{"d_expert": 64, "router_noise": 0.05, "init_std_router": 0.0253, "vocab_size": 32000, "norm": "rmsnorm", "norm_eps": 1e-05, "init_std_up": 0.0213, "init_std_down": 0.00377, "learning_rate": 0.000722, "train_tokens": 931400000}
Below are experts of layer 5 (counted from 0) of a mixture-of-experts language model. Rows are named router (the router's row for the expert), gate (a neuron's input weights, with its number), up (a neuron's input weights, with its number) and show model dimensions 288-335. Each number is 500 + 25 x the weight over its row's rms, rounded and kept within 0 to 999. Numbers have three digits each.
After each expert's rows: a language model's description of what the expert responds to; "gets" lists some tokens that make up at least twice as much of what it gets as of all text. This comes from a sample of Wikipedia text that the model never trained on. Tokens count by the router's weight.

# expert 60
router:481488521510475480463506481494505508499445470447527474530546461518510503532509510511523454494509530460476513471520527517517523523480500527471496
gate0:511484528513488476483500495471495524467503467492526517467492558470450503475480472497469478524523505498485519529496498443501514533495478447482482
up0:484502561467449485491517479530531512492461541476529459469490446561496522501536528485519476523552503527515566516504505515535479482489502513487487
gate1:494486521498471479540480496475510496519505512511501472491504511478524521487535468497471525516476505515507546505510504498507488510473550467517436
up1:472502495481528508506483529502484494506493536494480499463527488479515527513501464538462468498478510551493515490499467510522499471503518475490474
gate2:515488510484493471477492520502514470468483519531509520427529496508482441539488494471542472529472531565511521504480460508537509511469516509474497
up2:484504484511493519544536456507498548500482496479488479509506488520518521472483511499488521464528526534481534462481493461510498480502471484472527
gate3:554528522457491517500541479521504473484486544502516519458495509499468494503511494523527509477505503494440505518495532483481460538504474513513496
up3:478470532519513463502504497504487556516524470497530478459508487479516480471520514452513529521515486466537529492513493535532514513483533513489485
gate4:451532494554520472492500497488500512509526524518510554490462491490532466527501509474557506521491503483523509519470461529490482487539525487533495
up4:427506501504515472517501460479501500485515529493482469527475446493483540514470483542566499470499478492537506512477556488504505505508521540550456
gate5:522472488519486513513497514486524511494515529488488492460502499494482521509498478444535510503533492546524489520481457490511492510479501481476519
up5:538513520483519509498524506506546472508465457491505501531520514530485480495546478508469489471459450486503533481485464543489522497472472491513485
gate6:512489512470490494538494468503492524530497515523483480466504444550501479516511509495524507478499480510499552454544519498473476499501518477533484
up6:487515520496510472528491486484487490540501514552513494460489473491508467530526497483472524487479428531506488440510530491486484460493458514535494
gate7:459467496544497536447495521528474481497508560527469509495491486543493507472480520517513484485476526493497489489480525526480511537488521493516517
up7:456507498503537471522466507487487497505512475513476500466459461498515455531466503513533529525492516452498478479523495544489463502462537501504510
gate8:487500481471537544451507521513530489480521457490510505499510478484497526492491457507490497519513472560489519487480455503519508515515501513514487
up8:486485513522488503498468480496496500546473507508491494515495520541505483518473489526475471496486500519456516491557498534478497474477463505492480
gate9:480505501480522475486493497519520441497507519518470524547469476469515520532476470514481479480501515494531468489495488547468485473520525467533492
up9:520502450492526540517493474473473521490498486479518518543528492493478502499484482539522496503480501469487491508489517512504495466502493507480495
gate10:549502531413466479499519500531502498497508508525520480465465490529489472509464498512495508495515516488513535485504520479529456505529481488496473
up10:569527496453517483482532487511501439462495525502521493471497457504501453509497509487478497463484519479500482511468515528494494480550517500489444
gate11:485513486486499486489477478492493451497484525531499465471526472455514508545523472513463512507471520501505523549493482518561481502512471515498536
up11:439520490519511470495475497498454495521540512514469498455505479463490448531503461465539536458523522483553504518516469540518449513505472502497505
gate12:508558508497471556532495522498463534534496506503531505504548535500499485490479540500499457472459473539512514489478514486502460488480490492537500
up12:447530487515524480534498495528451488501501505498472538455543469487511472492508543512504512491524465474515456504496511489503510540478519455501486
gate13:450510472568525501518494497519468505470498505481507487484469497500461484481506485491508487524490498498520502471513508515489501475457519499501480
up13:511482498488527488522516489478517532439497543520475518540499485532522485526473466504499461515487535524516522501483492478472501514459552515534536
gate14:549477506473527486475535489533502491532521512509484534468482464471528507504499474532450520496511497489482494504502498495470494520489486515510500
up14:485504479541474502516525494504544547490494485460520478535488542516440509480486548481520495525533468460482527480466510480557493549503502501506479
gate15:501475515503499486474481513476530488485520502523521433528448507505514512507491514519495554484508496493476504463509488524488525488523477530512509
up15:509501515475511491503489517477504510500508513510503516530492536504475533479534444526539490453532501492489528498486482512462519477522460535510549
gate16:520495422498530508535498476469470514490509491503494516454490478476456466508512489478476515485450470522527501501491517513441478529485488478505490
up16:473510502486502485553490488494493500524501508491494493523485497504521480545525452530523531504484514494466473467532432556516511461545505506467507
gate17:520517474496495522494478487516491480546515468468483484579500534486482511484471496485507489480486499482473473543492506512503538486467498546469530
up17:525525483508489500505510481485479525521517519489511483521480478530504507534449493515493467501444518474502475542436479484483516483505513482490507
gate18:473496480478465484517531507509522482499488511504477477537449529495529540503523515516476514502490504467499464538476508499495496432493531483502518
up18:503516448493491494528533461512512517497524545490489511504485515460512490488482507473477526535473460464509462520463463494449506447490516472520533
gate19:457500481498489516528522499496496537443523464517512530481467436517489497463507480554493504531503530511509510522506470512471498503475491464518454
up19:518520492516523520527532531479492464456492435533491500508472489474516486502495472511474521502465515475502469475501480496502480470514511523532502
Description: Prepositions after a noun, verb or adjective, mostly in, also at, of, for, during, throughout, as in "located in" or "at that time".
gets: " in", " at", " of", " for", " on", " to"

# expert 45
router:443479515520441513462521482523509501544427472420560490514522481525501483508508540511515487496494504450476534455533496501523493552489481512460491
gate0:532500513505527460505449497504481493528501535498443502517488495476539499508518511461483521469530459511504533568500508534536472476503467477520488
up0:469517492451499501512493468451536474477475501519480498462500496475488514549536489521499488525483462524488499489442475513484497483531448494473532
gate1:479477503469443496495501485486504501521462500497517508470471502471509465527498541537478477547503476469503467538457486492501461504522532467463506
up1:479473491480510514513532475482519464511504518494433484475511504537555493530513461464488527490480496478494463497489511514512500489556478472496526
gate2:517493499502556490504523509516519514521560503521567492551477517465506487512499490484525511505514493514485472532455463507527506492466515505554460
up2:469511534545568506519466525469489459522567545514500470516512496492510505487503509495453515458489459496527504473503512540527541464535517517558484
gate3:527541479474505476524488462482497491495507519538433489519492493501502479508507547514464544502510494571501548461498502555492473515514488514516480
up3:506522547519441491513510525518545511485486531530539434521490514494514524498501493519512461501486455498470501521488514480509470520497489479527499
gate4:527547484543501505488519498520510499473510457513450506511543510480544508488522442495565481504461542528508506529433523530466517491503511547500544
up4:491512485466511487517520512504474569482542501525478513473545540489502515512527482494538524497529481525539500589498492505494492514509494484466524
gate5:537497499491493516454522518521489566515501564500514501535488507500535498510499505516558459476473496530460467517469482480513481535519490485532508
up5:482496493526482522524501492519478486489497476492483485504535527462462506489524522504492485483468473488528517485456501512477464479459517515528535
gate6:452505486514524484495497519459467505499546461527482526478507456505468495494485488480490509495459502489491455538481485513479494490575510455545517
up6:500452517494534502495513469491505457539488499546505504498486457489508526531500494499456529508470483525541514525478508465510521501465528530496507
gate7:484488482474493486504493545494486496538531526520538520477525499523539489492510552528497534484538500450465534527528483533501520517516515483533491
up7:516492557487499522513508478497525554497489472500508466528450504486442502521494475511512476557497534494502532496500496492510479501503495500467464
gate8:455491513507443501509525500518524539493521499503466512525481568458522512514520465484542494473508508525500526509443501550452488446497530513527548
up8:477523511542520479504442512503472527503522546504472518527461534515509491484523499515525488494481510480521510506473531571395527471496528487534549
gate9:507538522475480505478468478487507504506520467517519481511477479451507475469503504550548539480510442490482472536523487491514495485460556503476516
up9:507506498510496501489533480484547483480467565473529470527520517518465524548488517497456517488514500539501549474534502527522509555487524506506474
gate10:543560468468521493502475521474494485494566532528518465493448520511479538512527504515498521506484452468471551513471520503508533461520516471499481
up10:485468505497521471504487482514509550532492507495506494517527450469495495526490523484496497550495522523501501467528519525520513531499498515512482
gate11:487525525512500497508481504505504510466482543503501500490448508573474540466507529504475467462488534511511498493461508485480506529451512533540519
up11:526522504501503490512504508513473530494499525514477504562530514515498547527462546502522491514476506511540517476443495476513486517496483465542494
gate12:527529499486456501508477520499504513495505456522524510511518489453432487514484469515511437534494499486519431577486472498473490506457510507516479
up12:489495460465464477530510470541518498483480488512495463466504502484476529494523507485486490487493517563460527491495541453538468514515542521454506
gate13:541516500521492487501493492518482532476555499526485430503468504505510466524514556500562506494491453514518474578487484513492508472486547498481455
up13:488509514512514472511448485498484518530522546506525545488520481485525537525486502559463444445522477462474518513511528516510501537507458539537496
gate14:500500516521521503482500517447487516471560479504508518485515519512475482520470470546467482480482509485510483532480489493472481460517504502529539
up14:504479490482491517500522516530489538490481500507522500502487488505531484484533492548519482520505481489512493496459502501510488466526512534495480
gate15:497534543529479474549473484481489468510515490533462444470476465484516514498471475500512518520506426536508518495477487513557477481493461503530486
up15:534542518507506455514466470477495463519457515505495479477498486493485506543502494503521511498458484523498495441493511502552523459511467510559513
gate16:504459530484514494479505492478517515523486457520516521517517456516485509498485456479468473460508500508476518484507492481482488473506490509539500
up16:520528492493500500487507492539478496476497528429494483526503505467481538470508513484517467483488547512549467455478507496497533546505497533466485
gate17:501516553471504500514492501538500442483496491515500470525491521514486490515491522488502562505507495539532502491517494474484492514488494467481519
up17:511478504483501510510539482507511484505541529489496526517506530552457496549461498506494532492503535506497524484480507477479516540485558520552507
gate18:546516490495484516507507543481516496513519556539500491454482508525502521500480518507509516473491497484506527500465507501525484466486536518503453
up18:489544541503477520509500501498468545528529489478509491490490528517462490508496483508483484529471516504520457498521470463479483552527475491466494
gate19:502502459524481527446473500516495541508503478514538558534487553511514471539480489521503470504508523518481511510513491471490552492510514504523490
up19:499501531454504521516506506498535415486486523485498499478483489480479510481506501510500536445496513506494538508476524522497461518487497480448448
Description: In, On and month names introducing dates, plus day numbers before years, as in founded in 1965, on 10 October, June 15, 1973.
gets: " in", " In", "In", " October", " January", " November"

# expert 49
router:482473478504466497501502460524506542493461479438521484486522485510493502531541523529497480529476504482507512492532517502513507506489494525467477
gate0:495523529519517480495507463505481493464500484464470489485513547481494509477540488516497499497501512513507447468511496480524526477485500473477486
up0:469498490533484537517512463440513501452517469465529475518509529502518502515504480502496507511469505507506472493479463503479503485520491504448474
gate1:510523473484511509526487436507501508483523495486507499500522488508484519452530497518484467515440497517509468510469521505515513524488479472457484
up1:462515482496472494493495489472466512509501502536484505504528465512465487507529529488538525518502517488515480530518461532526492484513529484513543
gate2:489519481503487484526498464492469503502486507456526476496530464481500493495529520491478505548463484522473469503493503519524505525501494463508490
up2:488454507461500565560482509473497486545508558541512503477501499505494528504490502524553482482498480467524509503494480505465508532502508496486448
gate3:517558459472514463516497499496527521485489488511504506490526516478446514545508509526550533514487519503492471530546517527537503482477514490488506
up3:484507458456459502501499483514512504523482527515450506485547482499475493515500519497542476513497477518496492500538529509520521529467520519500514
gate4:481499553506523487527500494460448533466496477489534501510520501453497520488500490471529524520492452511497517494512483514489517488493484453491487
up4:518464507495485493490530497523479493492533476513544482499464501488486467525514463541475491524520507497513507454541510523502491550490521503481457
gate5:554480486494490504510493501521480463450505488494479478515504501513482488520557530527506507504443458535519496522545498530520553516481537503483509
up5:524509500484503475507484485483516515533526521481467501518525522551485456543479539497532507496481524487515499480518502470497501482497524512503492
gate6:533486503486518498526507454529496529474505483491494501475552531496506450530523540515485524516507543499486496508538433489476484462447527496508530
up6:525565539479466499552508508535518471477479529494487523511515499502512496451517513526494483524562538497442482495418506490503511526510506508514486
gate7:468443490531497532477461487502493543462526503516523438515475470479479469511480467523503463533516494478516531546479520548506515539482545487484475
up7:499457510531460515485475485498531533488501504445546447525486489455509491496482509539514523523490446487523491490479485528486502455428530546491463
gate8:481478505499503527441458490493524472466523476510502467501494518504477496502511491502558504522512493508464498529457502539475529504506561546503510
up8:465513476476475464448498517492483508503491489486487493469475511483515478505527494494543512531507524510504489469502483480477510464513530474505532
gate9:469450479503470482429512430527518552507484484496524495499510497485501481470464469487564519487471473498534501527518465529512493528520502498506538
up9:519492542489513477504516498503501496532492513492471502534536480470513529487512479564480509532466507468496482491487540462521476534496450540495495
gate10:501446483493534552552494460529487497485471460494509522473460511514516500514503463571490522477493479482521501479485517498483492509479504484467519
up10:548517521451507485468515544492495493520490470492485486521467470487509491484555480513465533490522489482511455518447519501484518481538446484496519
gate11:493522473466468497500518511499510474452474456502486465512491481485521551471498514544501483522498519499500487490488478531477466521498484480467517
up11:496539522470500520505521537457471499494499492507480515483516479488531518502514487459520516542516529451494478493467541535471474500497516465493567
gate12:526520508516520502521503537511483499502487488510538512474473525499581470479480480483492554510481488494505522499460494466465528512455533460476524
up12:476501524515489491488482490526483501449494530470531501490518471508502510505511523464529521502498497489504477495492540479490530500432460530489484
gate13:507489534515533513484514496492493459462489510487500481486487508535535513496542517453518493529472521462501479492479505496475535509509490501547486
up13:498476436516485478528498523503493554490492478520496513508467464509445513526497475533504520464499506535478505501521516507536455464495534517479470
gate14:478481460508453518536477458480520506509488519478481525509543486524491447548460507499523491464495475502502472501456471522515496501503522517479491
up14:495534491511544519461496483515496477505540468488490511515528507478506499517533451485523523486524499456505478477501529530531540477520503459499490
gate15:501518527514481500545471513522494515464493517464491446511498484541503486480571514488496531520427501518517523522456524527499521479511525485523531
up15:489488476518458477530515505494518507469498451474511497510495510477452508517495502508549518453511499462542481512493483474480477496512516486456508
gate16:520491513496499476510513498504469495500473496505528527518530534535472440511518521512479473526494537481478509483474499503494478544477491532484492
up16:547497496534458505499481514507505473466453507477507511497476489449510516523520523497475525482519526479518516502493485530509458473483486501464512
gate17:520508509523457457452511499519517480471493452487484505499454482491521453566501497508465480507482468522496522485465507483494528565550469482480512
up17:486535513514491446463478494451529478483518497494491538488495511521506496514510468509500496491471484537506502500484481484522524565527482505495469
gate18:488534488480514491514491487503453496517503503517501518488533515477499496474535480509538476490478512504503475490528547498516477500500474513515540
up18:487521480493497476502492502493504498530468481485521544509515448447457508497451511504477447496481480525529460511471540531501488489514488502512451
gate19:500511487506465492492548513440505513520497486486526557517498518512506471540516506493469524519510492484492493517504489538533488497505519503503492
up19:488500493527505463477463503524466448480554480531502530505520497553480516489539512451501504504494492481501468507529489509527518479492473501500457
Description: The word of in fixed phrases like out of five stars or Hall of Fame, plus non-Latin script byte pieces.
gets: " of", " Top", " Best", " Hot", " de", " ("

# expert 26
router:483472509483451494454514472516528518518464486452557478530537474518510518526496528522530507493475506496519543465509504490529525527499499507472480
gate0:504516487490493524499519477482517493473485479513500512518522492502486473487486453537478500522494489503521523437515496510511484525479499476536500
up0:533483506485533461450490537550509439488493507471537476475473491504510468547518490532462541487541530524481482509513473501481431497479477497500498
gate1:512482500485537521475512526512506478501497514515510478530492478498531503488487491523505514510506551481528470530485528479438498453534516512540497
up1:507488526506518520541475491516464514523505526500485496537539475487507535528530555525510491498480466496493494543493498528491503474517485541475463
gate2:492505523532471474500500442550443528484479501520483511502513490487495505499461467483563486546478506491475470510519493483474467499493486488489518
up2:495502531541528543486522471487481513519464495465493516511539459495487478514506469497547510514465478488495465482483526497492466500531485467513501
gate3:506480505471496491519449491495510494521484480525500503491476549467526483496506518448524481545523480492482550522464510476494466529478495490481495
up3:511516522558544548512493515507481427540493513456546514541514454468533542498533506490496476474493512510473501500472474511505508550484534512502509
gate4:498491493510522490448468487532527508469485461493483503519504469499468554518469461500526501515499500488493530475527485466531495499498501461447483
up4:507527500500471508494521483489502526482500521453482488517537513502501508465508508499449484501504531500492484489489527511533510506497521541546507
gate5:495455497453457471511487487521505507505532524496453472498475509516487507525471471545473520480539538516519510505602511473516518490486502531514456
up5:504543520546491527513556457460520494526497482501490531510452508504472498456519492486518470471463469495492489475464524513492478500493500497497522
gate6:491496505501499469439502508492520499474470484536501475565540521499528451519528501490558517472493495483517550498450505505549484490554545506515551
up6:532521494512527501465475489491447482519491476480523465487479494489475527524562519472478511465520501495510567503491492466547500527496506484501513
gate7:516508545518476516506524513467498532483500510505477511472479508495508517497492534498551511510472451457506538490499510486492529500503486516479495
up7:483463498515536534456515511488508478491465503511490510472466484449532554480540463542527563491505514458524540476500502477510512507489471498458458
gate8:501535445558495488552521436524496512479485528500510474472580501505503501468503537460525506514504459482524503513531523517490493475493495489501522
up8:515449494552508548515425469533486495452513533464511436484512489499489523456511541475511529509495501523546489490497518534446539499497473534456494
gate9:493514539507488534480477508521489495498482470490537496496513466510543504544501537570486494492552492515522475502499498521456454551491470533515506
up9:496496505525484468466463477484478509488488491518464528510511498504502501468523497473524490473514498550522489508519461496523523531471490502539508
gate10:501515486493486451498533494479509510519492510503488499502503511518493526500485512564490469483539499502531539473486500490496510502473523487498497
up10:511444483464519502562496506477484468499509467510533532473483487536493524493511522455487502499506507497543525522540480510503489466511482516470490
gate11:511504506477536504492512509468493510500493522480505474479464474475503498505471489512535532527477504540509545499477519449496461463489523506486498
up11:469493499548506525538476511519481477468512501533520486454476524481442505488519529458512500452529462484496505458468507487532484508496530468514528
gate12:509462480492464483524499492516540472484480462472457504487525489520550512512486499547501514547523512519522488507546528510500491559449506484484481
up12:529514503482504481489505505520481510449491504513490481512460527529529529468500503557525498474472488484546477501515465521532520496443503517514502
gate13:458481486512527513527494517500546523495494471517531483476496494472523523449491487518487486536478493506498505529500504479499491481492500529494469
up13:493541502538505455502485502474484535495519501522489529501479497502470490470543517493505466432483498516475485474492484526483517524480520464501495
gate14:532496513517514512479477469510501486460492436505519508541499515532479463503517525503506484508501486531559437551504520490502524531500492503506517
up14:530477465440483521492480530515469508515524443521514507491487499531508504526490486509498559493479504515503501504529453485514467461499523517481511
gate15:470507535524497474464565487508503519526497480522525518524515514520516468470500480556485512524452510501514518507486473474489541546480473500453496
up15:494523532510490529450465530491506499556490527502499513513516510505477502498492496534540498486520504470476531521518482478500505564512470513521513
gate16:490514523502512497484486480563537538503520528482533491486521509542524484504488505525495558497514500473506513515543494531500494503489478494534490
up16:472496480518505496490492499467433503514489503507502498486545511474511532491523486499495459520497508509514457496457521503487459488495521505458504
gate17:466500534491544496468493506478519513503514508511498495484498500465505506490503504492544560495504500504502484495517497527497514498508467515437495
up17:506509491452525485521496519501472453508496494489533480532494474482477552524499515444482489495483475495504499502454517514471523492519543491473460
gate18:491502459496470470486527513460473459497500497503497456505477516505520485544449531483481523541516462527497519476500505529521528501498503466511506
up18:522519540518521514500477503519495546432482484510501518504500471501516488522499514545495498472508498514502510512496485516494476537497497502502538
gate19:522536493487515488490503474441523498488434491474517520506512475512491488502501525463521559496488476514493504442470471514493516502517533475528531
up19:508490513494489498436482525466486526477483499482479525527503490522522508524493515497478533488505474510516531494514496516494554501509523484485503
Description: Short word pieces, mostly at the start of longer words, such as re, con, pre, ex, me, in retrospective, emulators, litre.
gets: "re", "me", "e", "con", "mer", "Re"

# expert 47
router:504492505520478456475514466510543514488467465453540487530531451523509508549538527516509462521486527455492530493512505516525517526491503523466476
gate0:449488453511456525477503506516479526491522494511481457506481488477513527480555531458523496519536475469487488509538513509504544507505536462488501
up0:460497531485499508533461498495489504485507508518510468509496489486503533521458497476533484482470550494545488480487531483488505529538495495543473
gate1:480546539528504503504479467469488513497477506508503523501526520504512529477487496501459486548473496478512498530453504437515540506505464481498511
up1:477509499522528503532459443503486503477496530517506540499532514465500509478483515514470466488547472474512475518461474459507552480503508478519482
gate2:525485501505509526463515498504517494525501471495551483442499478492473468512488492492496510512481489523471483535464495527496459510485508484508465
up2:489489468505462489563502533499503522487501490493508483512462540486510494452490512477508521500505513504535527458552481469499513515498468498491523
gate3:542504504501477516510502479492532504481490447485551491500504475528467532487485522516508525490528516476486524503501527465476488501486495510511521
up3:535487476496506511504455515491497516489526467521520511462488526483464497495484466522533510498502485487490503500503519499513482520447509515496513
gate4:452491495462517514542476490527523459559512533529500513483510466505534471495525482523456501496468487514469457484524527524501511457520495497524473
up4:512504537490494497504506480507418530468500539483468455523454518511484507507517522504529509473486476477480567479489498539502464532484550532490499
gate5:499514494498483533508528490510484538500500477544488548488505506491542483506501480499513508483551491520490478496492478451487448484493473497536597
up5:507516474492473514494526497471562540496481488521483469486526512484517464473528476480493465487517480485481512526491526474543521525503467521499511
gate6:542501490500478511538521504467464497504504438501494554489486532476477500490508460504519491560538492471516508503524524490486493497483452511463496
up6:453536513511527547495496488559483533495476523480498497524474532463535464508500504480474468474491465543493502474511470522482485495543511503515507
gate7:468479515464499492465464508506456484517505525530463517471483504466531514488518533506479502515531471508501478489490450507485529524447511498484524
up7:502494474482498528483484483511443496509506504495495536513517541507492519514477489537492453439521515514492514502562527493455482501543432515506513
gate8:494518485496449579465541464510507471466476522513466557527493472471487556493530470537540462500535520487479524476501487459546528525461486502456524
up8:530495471486495488467486507488491515486522486487541466532475543499524520482493478478498456520491520489499505522462536486523511491527478485529542
gate9:517505491509528484513455505506481521520499523516456501547475480498534491534479545458529552501494551526494493498522509527448505487496510503507517
up9:521515484503530489538482516519527493508505466504538529466491493514519488464521494490498494478537477498505527495485484539510498519466434521497481
gate10:481506460504470450480505471495507508521481468503469521490472513486486544512516503475476497511534511471498510490536586506520527519456499533460484
up10:480485504513478509470516513503477537527513564496500487528484517553524474476511541495453529519521502486506489491499462488482505518505526434530516
gate11:476521493477490483467495528538482482475487539519487477460473499465526498461484511557486499449519535516515465476540519512540554507505494481494506
up11:448495497513505482528494469499525506509483470468519513517528516535440523557468502454519520519461475497477533500498507506511464491520529531478480
gate12:505470500463479501492520533520455514511494505518492531522512514539512504522488506488485453549472491528511531509490476493454510494509498530533516
up12:505511479464496468495478517522478437472511506472494481507494510525458537522502480547472486456502505481523493472522490528532495489460495511488511
gate13:523482514460489532505519511482478522498521480517458557447470547486523479487528524529495534508496558504492489493481494457485539493489461508527557
up13:503542499485509466481483499497505445513483498485488496477488489419506514474523479539480523515490473543514477508481462527490510512474502510488471
gate14:495482465465489514498504532522504479498505505512562474491460481525513525511507496491496448511480529493470540512481469526522521491510461501509514
up14:498483559529498446530482516498469513523497489482485477443492466515557449460491531536495559454498516479483484511555504532549458534465514500515455
gate15:509490493467545525496517520556520496492501518525482534458501492418507530490493467512493473493529450512493469468493459434486526497482471488483543
up15:485463544496497491485483477478517525494482499500469487479513472570520510540498528463487475486515538500491525526518529455519495483472541469508456
gate16:483541516505450481507500485500492506494512499516478505463510490420517542473516476496532525500529450474494520478506519504472480498559475500518522
up16:554551533520490464492521494495517457481484488461469519513484504460526536483523485519464507505517495521509473490488477469478495455506502533485511
gate17:487512476546472489532545516509494514500518536522476512490443473488557454472470488425483474488492479484518445487549496526502499455528503472467483
up17:525531537453475476561536521514508482481504519508509509460474478528504530524470541431490512479511544525499528494500461498483502484538522472470520
gate18:488506549488493542533483462487484491474510479494554506455513452519538476498476458495458491497459503517516486479517477523509530518482504466538470
up18:476480545488486559495532533495442480499506516506520529509484487505527492497507496520497461499575519490476483510492474487488481522527505487525500
gate19:502510512462531453526494477501490540541510529548506517519520485522510492521536513448488489471526459529506538525494528532495511513530537500522486
up19:462510496477510446538487532469469504543511532537496532458523483485525483508505524458509506488543489532538476477496493520492500497535504471518513
Description: Prepositions, mostly of, and verbs after to, linking a noun to its complement, as in theme of, levels of, tangent to, include.
gets: " of", " to", " for", " on", " with", " from"

# expert 25
router:470501521465465467481517470504560510513460489471535453504520496529498516498511505500519486467518490480481515478532538506520506511477507558476480
gate0:456507482466459459491471494496480516469490539511488522489551474518501464534565509487533496506548532504534521525489481556453511520479524504526535
up0:520463478472491481538558495482543452517481508475492499474534525537493489475477497499493515482482514543488515468508450449450542494475481525519527
gate1:540546411536470501494464482523472529518505463469487495467522464503493510513505546519502473475493468501461488490531458506505484533505514521525514
up1:515520488468520496490475507529495489475489520529487501509498470510525490532519519498483492552552511484473509517486479527507487498525498440505513
gate2:508496508508485488489473496497501525494497481475507494500489480523490520499487485510496496506489548477500523515502481468506509454471502500507504
up2:504513492446460495525459528473489478474494525498508453507464498513472525499493490530540465522510532494514503540510526524509509501479509508491483
gate3:509510465527514544510483505482472450487508483463481515495505506542475489497519495493467493510408474511462481511521486505471515492494500482508491
up3:480495536490486481534527500489521493518501527479480506478487512494526452506492521528484503481497567467532495491463437448448506504488451534511489
gate4:502505508450518483470475510519506521492463490479480552469519512531472493468503516489532503559543526474500481485521501535521530512500465477501536
up4:515526493496523494480487502485499501472481531509531501472533470514476470466502505475526488531514540521495513474518526507526532484496466491478518
gate5:459457521579511496516496511493454504480487509488468465461480486446501509507499469532483511472537494480541454519478432450488500522531475459468504
up5:474493489478482470533552504506498490524503514515497458476519539535536509503520521523462468516458496495501438517526497500551514519490497530494452
gate6:511477477486515533513525489457519487466524508505488518443521505484473484519504515514516461538480485502504481480538527542531507520478495515504491
up6:483509462532479519468495530465455470519466517511514521505472462467528531514488499498517513505461497526493455458544480514472491539538486527507499
gate7:532505450519504526528503524462480463473534477520527493528494488551540499495509519485478483468479535519525493460459477492500530500520462508531518
up7:493478518486536492523458509492486484514522500500465509458508556516478509495527475456473475507546544458510529489510494501465523510562501527504482
gate8:514479468452492526492491526498509448453499522505539486493482523500518481526513521503497523528513453530500546510500519526494495468560499457503501
up8:465527472457540549514469516488497517550505512500536528469502523517517480513483467491446464490523525474491480513501529457492523531468520457488521
gate9:479498477508457487510505469476523484535509471508513459499476518495528509523493483538497441495482529474502489512484526513485487481507504565449556
up9:470474477487476469541501502476481505557513465489527502522478496547546476487484487507481518521505492510526458470497508517467492522511503551462490
gate10:509504498481523436537491476510497502509511510518520516482458491447485520539490522489510545490492490536482533468507489503567449494488508540496445
up10:496498507518493468514477481466518494494482528461487510461494522491512495442530562480514493483521506514486550520497556530547511480519445531531420
gate11:523511499489543483534449514497478499449505488488442444488499470497454503502495553507501453469511491502535487515472503525502533513473445495494523
up11:486502465523478470486534479499517533500490488473514460518504493507518494480497488538526487503464525514497503508520497498478493492528528549509522
gate12:520466505508484494521551501501545456538506500542501526498525532525459477454503453538531455517487511544506517516499485484501539505477495511473468
up12:555487520470510510509500490491535495549506486507475504540497479483505488516501461544517460511456510526540489495520498521516539515513509552511513
gate13:505486495551513476481517493506468495493525481474461543525507456500497469524542491550537494484490549512547520457539497508507502498518487504501546
up13:499503525511500469514470495507476475498474499518503529475502498474475478512473560507532520504574487474523490514510510474495503514534461526492556
gate14:471477509529508508502529505484464548473497491485514493508491525497567507543490525484564456508484498535522530512491498488478499533476504461488512
up14:522473465509483506531453550487454518475507483464512508527502488494452477424490515511517464469473485555457435483490496505525525512499489505508484
gate15:554512510507515502453479548529536537511493500510533494517486529496553496528521480545458478526507511464475538480473515516486497477501488502516516
up15:495485476512538462506542435504444525482511456510479493550501478508483472462505494536506500490467491488499504499519535499465508523504520489518526
gate16:475481471492518514490473490538478499527506471509516479536505486500472546487528446559527523517464545510511521442507472476528512509493469472503522
up16:506498493484494493496450451513509473507491498510472526458535516461512459510508479460564520501546500505524527492475519444484498497516485509495521
gate17:436504508539512501501564511500484512470515489489449499488507460516485527471493519500525501500526541508459523479463496529494502508518462464543523
up17:463495540527499467521509509502519498473524465487483497503515475495505509446486512490510491506528490520516499481448462491516487509525498534508517
gate18:503497515498494540467456525525481510473478496506488515547447495485466474499522487537501533524507543491492506520516528487494480491486471504525530
up18:464516498522472478457554518487474502522500533510516531488511480548544513463469570502453487499483496519501536468517512500484523482495522504495501
gate19:489445468515494501465527522489506503488484479502499502488511512494492523517475482486496481487490507481538506474483470507485522495510494487480530
up19:496435489436509495464515488501552508480503507501474501464499492473505542512523532494537503491486483493486511488487511522503486513529498489495510
Description: Word-final Latin or Greek suffixes in species names and names, such as -us, -idae, -ensis, -ius, -aceae.
gets: "us", "a", "s", "ia", "e", "o"